Weights of a small mixture-of-experts language model, trained from scratch on English Wikipedia.
Training: a variant of SOAP for the experts, 661M tokens.
Below are experts of layer 2 (counted from 0) of a mixture-of-experts language model. Rows are named router (the router's row for the expert), down (a neuron's output weights, with its number) and show model dimensions 0-127. Each number is 128 + 32 x the weight over its row's rms, rounded and kept within 0 to 255. Numbers have three digits each.
After each expert's rows: a language model's description of what the expert responds to. This comes from a sample of Wikipedia text that the model never trained on.

# expert 34
router:099150152142143140084131118073117133111122137121116201112073142137184179118145109166106113167146074078176140123187115098155121097133138193133104144110177137070096089088151114144174143092175146162089161037118110117120062113107093172144127125159194142107154127168158128109139130131094205096165106092119128098140144118115104209129138162143080118134082120072134104123103134141137105153190
down0:104165125178081083084148156145196131173122094102113119157085146114140115142112098147172078152087149149103104136089224111074138093145119110067103143167104099070123154097142082144131128142148140175096101138142120102159144110166076112143107089135147171083090122072159118164085096119081135145086153104108152084117145117099120148076162135097103163181125187140167113151108211165159095130157
It responds to: Word-start consonant clusters

# expert 8
router:107139148174147152054137196146152116145159160112099127117074103168184122079124098113122133188140105104176122111203076070073121181148094176123172098117136086098082117121175095099134171091101090141095139109086097090155123109133103111189092117151153171095182172150094086132122129129075123127106095160107109118106153113097143141116121102125138142135058124110187193137095090162154151123132
down0:192130076110136097130142140126073122120146102094158164166133115122154142131114138115124120062093114128138120135153084116093126138135152186105180120113153157105154163120191131058059175136166169112121160137071167157093123180105127148100108091139097141114119120153120026105099146159143079124149112119111162121156099107142107172187096175145168137193096137128193136137071131161034099111132
It responds to: Section header markers

# expert 48
router:099156167184147173108149124112139119112076140166109148113094108166187136131185083129085115153126124083149087131157068114109192117208115175167132097148123161127156106122173139133157162121113062141141134117106103133139118157144083166133094146091200099134126088124089113133154101098114126123150107115111106068122134114112097140090124132203137067224062088160129113156067124091137085100148
down0:129120136154103160193110153106145095089111133125140124080174147088109091113188119107066115107180164097141180085167114108150165176133126087119122172104111153126146109127123191105120166099097113095165162198112136080133156145098199133160180086212065131126079083133103147127177175082153155155182146134112134140158131133127070142103166135170162122171161140124165151148121158167140151143171
It responds to: List dashes and openers

# expert 53
router:136194151206133168122132127127162145133139143123096143142124182118208107146158088123078122166131116161159144116166130122130110091192140124167161087120148106080118088157127115155094123119127132108080189052081067089091161125152088152175059128091178079128197102121120098086118092097071170142143080147088097093097118141123103123175156173131094135139129075113137078136132111119097126121125
down0:174110139131125033149076122121155119107089115168152092128133180118129105097123159160125115130099115086129132123180148173195094113124148128169175190062127154100144159111118110142175223135120121140107117087148107094125164157137129153129129107164114132082142119182085162107166074167127221128096082100178157152112104097128088170144173104117181119153087108127114179138113155113171093104122
It responds to: Second piece after initial

# expert 32
router:120134116187187131070192145117090145160118191139140162096118126151151118121108101096155121172169107139155090122140084098152108122187125116120088098140143099017140094113149139120195141103151128130096166082109094111135132090142084116149106123134199118112117097159138070101177169110052138145131114064083109109084165129097113165127133153140089143097132043134187118159142096140135115146162
down0:088062113122126114160128192179078128168092192164092063160073149106154116150041095116140130156101141138060113131106145129121084076116129157100090150075122142146149195205149132129130098128112109142136078127114102121131154113119124073159116155165140090154132129118073086106154127100114105183096164167152137166078099106157160161101138175163184144153154187151133090135138152139105102109141
It responds to: K-heavy word pieces

# expert 14
router:129180133167150179055179168079139128170141197140079149079138136140133098129104083129143051127173051126112075081161104128112143126182098139145097088149134130057117121094159142118184167089150124120118170129105066093120121135122116124135145114133134138096191138111132047098112120113115156135141075132083073082136153102111113156080125177139063117180097132121133147114092118117105153108124
down0:143019145076073138142101100124128138079152152073127111117138136139117133080106120160131120109155115163102139139090093141160155140074123158149103122134085135141076097177104163111095137136129174149094151136139064178128139154102160131143160141094124174126098138126056107150114095104131177164164083152113179085131163110108072153131178169118143169081113138090145057177045134103074099160143
It responds to: Countries, places, years

# expert 25
router:152179146206113134130174129129178142144077171178067209102120143130185085161143112097105142133139122136153136081183148159141086121174189177171088120141108131105089068140141128109116123075159135124091168090060059103151110135100070119178108129148158097107151095090099140114138111104099170161143160122108115146134158162132100143112157144159130113114094134159086083205095093111149140155138
down0:080154085107109122112106192125125135115167139135148142050105131105126113134066139155110138149179082151073157140099125131173075155108068147123138159133115154098141091174147158171139077143145166065107099142126067159077121187109129129147111175117173097131172038102089115125173132118133169106145128225173176112132118166121134143147153137110157100130141141186173153143145097131091167163117
It responds to: Pieces after M and S

# expert 36
router:107120183161093165073174152118175074160086140156097155135110154097132189084124126167146063154141077067149085096161123073174156132174133115177112133115081103116108158129127132141125104103180134120082134119128079122135138127133130127085097092145184055060175090139143062125111125170055182117123112148121100111126121092119112122116168149168144102130073137084160135151110073083118121162127
down0:170111161143116144092173160129116135137144131092194067090141104158132119136126191125084130147119171143185177160130115169078133093125068079142115111143138156148144100149094118132126112159135157086173097069110106137124113130167052122041107139143102114088129149082146094093122096131167122149188132145166132126085100127126160192056166204143103101113159190170138141131133097170093117099160
It responds to: Election and census tables

# expert 10
router:168224134179145158099138121105163120111123162114106158128084099139180154138138114080192131189183058124080156117186115118154106111156183136151083096116161099078073103115121127151184143123162145120107148102119060073125126099087118084081070147083115104141152092110123070119127156132091127200148082105133136130113154165071136175156123156172096128121136166129141143121107146132119139145171
down0:219091068160115148130086091114170090161177149125114125179138093090128130108173121135027124107153138109125165098142121147138109164163131147073155125104120138078187167129114153116126104154117062116100111103153150112121094123194149156087102105167053129139081140121105118129096167145064135086118103124131119118174123123132110111112137048153148113147116154117110147121158104215118081084082
It responds to: Letter g pieces

# expert 12
router:109124160176148170082149120122175117136117160145121176116085149101125112124156045127063114145156105104097128139153089134106105086138149164144087072121158113104055071094167123086152137093122133089099145120113142103176112097117104107154113142117167107080176101112159054150093066095051114114135112080113061062155140145116091182145141159145167119125160083118157157147100140096080157144167
down0:059096149083161171158163165046147130173116133130141138164118135116071150128134096090132131089087114072111099090141168128063156087175139146153087068134137088123097090139082086162094162172183149180096146100146176105116114111146176107132146134157198082119067136140117187155110141107110096121104140106134163129146145114091127115095098182112137183105072129122106162094177141112090154104134
It responds to: Commas

# expert 22
router:137136199180157136106111111133151139103111159137139135101147140129225133101136145077086099142195096085156129092191114091147112118139155165122094131134146129107092076100155083130161106097148085096118192036067119133170118121082110144118123153147171090099179077107110092121098152101107168122111079087091141059098140106136103138075174121174096118156110137081151091145104107097123138097119
down0:111154112150107118131151133136138163182120061158160132147128174138136139160161164168103171171140099121061136063228170156108159130118091158111152059110118126095086162168146116134115102167154155108171075156199105122147113139146102081116110137106127156166087103150105129163114120121143109115154164172111122148112109142142125148169156149063125100128098098164135149127175142052129119084021
It responds to: Word-initial single consonants

# expert 35
router:113126143198120162061113183152097135117107171146144141136076172161177160126101077129139128204190077153111109126182091127118153070152124118121095064096086176089094053147135136106180115070154064126127156111135080139105142066069110109128107145110205142141115119160138068112105119156068142124106118093131102117125130123125127138154148114185096147149103097120146119114133092136146102140173
down0:089135152152142114115185082111146103154077137135108170151131135155135174130153113180103091155144110064169131116161099125199163123126168141131172161121163074109181113141124165112047139148215124106094147123110104184116098133169124133112104162136087131218131136090165134122145178123132157145140134116063083131122075128070149168154104153143138112172085171116091155093176105137060136097120
It responds to: -ad/-ed word pieces

# expert 18
router:088157186186161128092119148117141060157148128115090130066063140104175138116139121069114087115146106133149097107127054138146148091148127131158030133146145114124098082172220123122132143119136084071117134094113094142164140079127072142171119118116127128110145093129121104126079134126084169158196086078147125102107156178146136149136160177156086159105122140142130126086063096127131130175129
down0:122088221147157151152143079151133118115090127095134134137139117129104083144081165123092103175196132200100141173114149131094109098133106150139251113181146158149105108100142074111083162157081143168100119096184084127079139095125165146106137147174094148104118103088109101118132138171100102100110116162130200130156156100122110140117102105166134139147148130181116148154205172129134157142139
It responds to: Digits in numbers

# expert 15
router:122164201186146156084141128118121095161156180119095156111085108134136110117137133104121114190133131079127094035184143125089136097196103184123129076064127151087140112143186115076157133143165099111109171102091147091088126114130110107167053104152141114113140097123110091132088092125072214125117116103157125104140146136113122111082119168144139074124151149071127150142113101116078090088150
down0:152134138148160124138095149162096136149158152096106113123132124129174134179077158165123099142084132115153126168142108138131131036136111127137153103105168082123153112176153149134110120125099170155103145175152056063145066124133126075212137146106080107138108116124087144137111110131152154159110175137121145117123056154155103113094124133049146088140139101202115132102168140074165068111028
It responds to: Periods and clause breaks

# expert 3
router:105128115166124183121123166147142145151117140135111213117134100130158138103147065136072119123146094095127159127162109098151119099185073171167120059112147180093113060172177135118170127120179150049060117077124100086144102153124107185181091129161141145075141087048108122101125114085085126110107102102127159107104119127132103199126126159169108130155153152126155165153130099143083127144129
down0:157072125063114098125152121155114166132166136128104137066165076097106158089121099127117107164160081127173150128194113088139142140136109090147102127136093109165058124147096149162181175157104106124145113134144187167199177057136152154109178173132180100070107159068139126153109090103153106101159128121144151132140109156132157147113111113044136082160119125179124095137123158107172073130081
It responds to: Month names, date commas

# expert 56
router:141194163223108147079134164132165129141124161128046145084147162114161144127111142148129136209170081100162137070162128148150149141167090114135108142101137106068081134117166140098153154135117144097128116068104059093107134117098047182096129133108188051061145154145147121162107127151102143121119094111104128105105148142118080139155195156149076106150105162148116126135104132134116155139131
down0:108074109106179171116210171080121123074083149152082109190120166063122145093136137133109141114136085124073139091123141088112153139122140170090121173113146164169097161134143141099131092071170165105103063127099147111129132128099104111126101140180102160133183085139133132133131216147187117166128101106119104137121094115131103101165176174072153112146071145101168111100146164089108124157069
It responds to: Numbers in tables

# expert 62
router:114184194168122209064145148106144123170134139114093163092079142124149123110134133114171114137106087064112119120184090137138137173119125133132142096107135095032108105142209108085143135119121146091095130121060108090140141069142103116100109143125204090084114125150086079087124090100110138106137149146153084080135121112142074127109125168212104120116138167132136157150101110118088179149144
down0:120121076194168082099156118091061114143143113159124126161100167146180127036098132111181100115097133141186144132132083147157211136088151205140131147145095101164130125145091104094151114096106106105095125081152122109166163088111155163105180107200148196093117151074154106118139147125095113128104113089129149172096141150114120171157155084151152104091087119120125134097085129085134151176108
It responds to: Dashes and periods

# expert 50
router:066128153157102155048163163106182068117175132131102181094121169179160135131170148115155135126135120138117075066161122116122153162214104202120129099136145141118083129142132070071162140111161088123086141118110060116194115100067105115098127143137141140120173137108139104173101082147057166148122106134092170107123185145142138134126156127132094107144164159082149125124068119147154148120149
down0:143106108159084119113139161127183102067148113126134148147139140191194105092163165166112125187145118073114113077151086107100144180132140095152123127088109123126093090131143046087147180113164130107102122119139097103121160159169146084083096225099111177154135134116119148128107097091123154128129156096105129076145092109132161035172158088136117138132113119140137170051192115083136122129117
It responds to: Vowel pieces mid-word

# expert 20
router:129154125185147100100146119129135145102065140163086137094114126114188161122151098112055121150129097115145109092201137105176109093159095155208129070141129117142147131154145128099152164129148146146087148102085071123139102085123075140145144103103144091063144084147103031131143075128061156202121129124115163126142171180132071108112124176156092147109117106148157153156108126168109085106161
down0:161100141138118128109109133129148148110111161154144139080123181087150133149127172083081110167133137114188052124108181180069127133070106129142117123155181087150170106151141177129072131098149187096112133066064113178121104155099099106130095130163102103080228077094079118082125104093164129121148130103141129114134170127132154131108165163127145151132149174167184132152108177094163126133182
It responds to: Inner word fragments

# expert 17
router:124117155169150117098126162109139064102126139132144186077115145143206142149128081121099120158158101150117081123213112114130164120195135159111123063110124110109131093145146105143133109122181136133047164138127141134129137145068018120088105155160159152106162159152148119155117068126029150135174101116067126082081161155118132104139168104125111144162133104081129124136105103139125086100123
down0:131141103129124115148127145113117132161108074116132181154145148112056072128106203146132058092107095119134125139129077119199159109119144183172153064078149108119130122079150140131083152121119106156148147127144103135167148190161128142097106165176117100150094120118117115085126085151051132116166157169136180090061146159131125149169072145100126130156092148230118139140109093077108132105174
It responds to: Foreign name endings

# expert 13
router:113169151159115114076188126138153131104073148183148146054082115147169167106168116088153127184179090070156123105171126111071117142139172169143095050120140118096100129156159108109183141117157123102093128052120077076119103089105123182165077153149127126068131134167092101123157092153090146099131116134139104125117162143144109160090168143135097139161139082104176133163064124087143126109152
down0:109120087139058177061131138053161117109119127085090127125109111066163131130127181158143121156152159103159109086157175199149132115157138072086088121095123181142132090100134103143111110139101150063081048143146092129110135167125128119085134127104102142088139136162148100159136122093117086146107130074142102140110066146183096070157122179080123101085127076129142152119141112167113176065121
It responds to: Consonant-onset word pieces

# expert 49
router:126121164167155174088157155132162053169135136172160120108086107148117160124151106118132100130141088127125150074209061097088148072148091117128095090083141132093131091091177086090178125058158113120115147136152120149187125097075084176112106125136194128117145134158151091122113125123070178155150093128155123101115134108065146178092146135122144135182099151091145148095087095142117064164150
down0:145178118099118092125128148101135090110129102129201088124115155159166156097104121109178157201104074104107107074099190137099125147099122088148089081129173200178168133150141055136143144117167153093096091148169045157126137135106116128102122094048150146138117143106113093173092136113099101109144101170168149095126085156158181115068118126102115136144139172112139125153123068180091125138108
It responds to: Noun and verb suffixes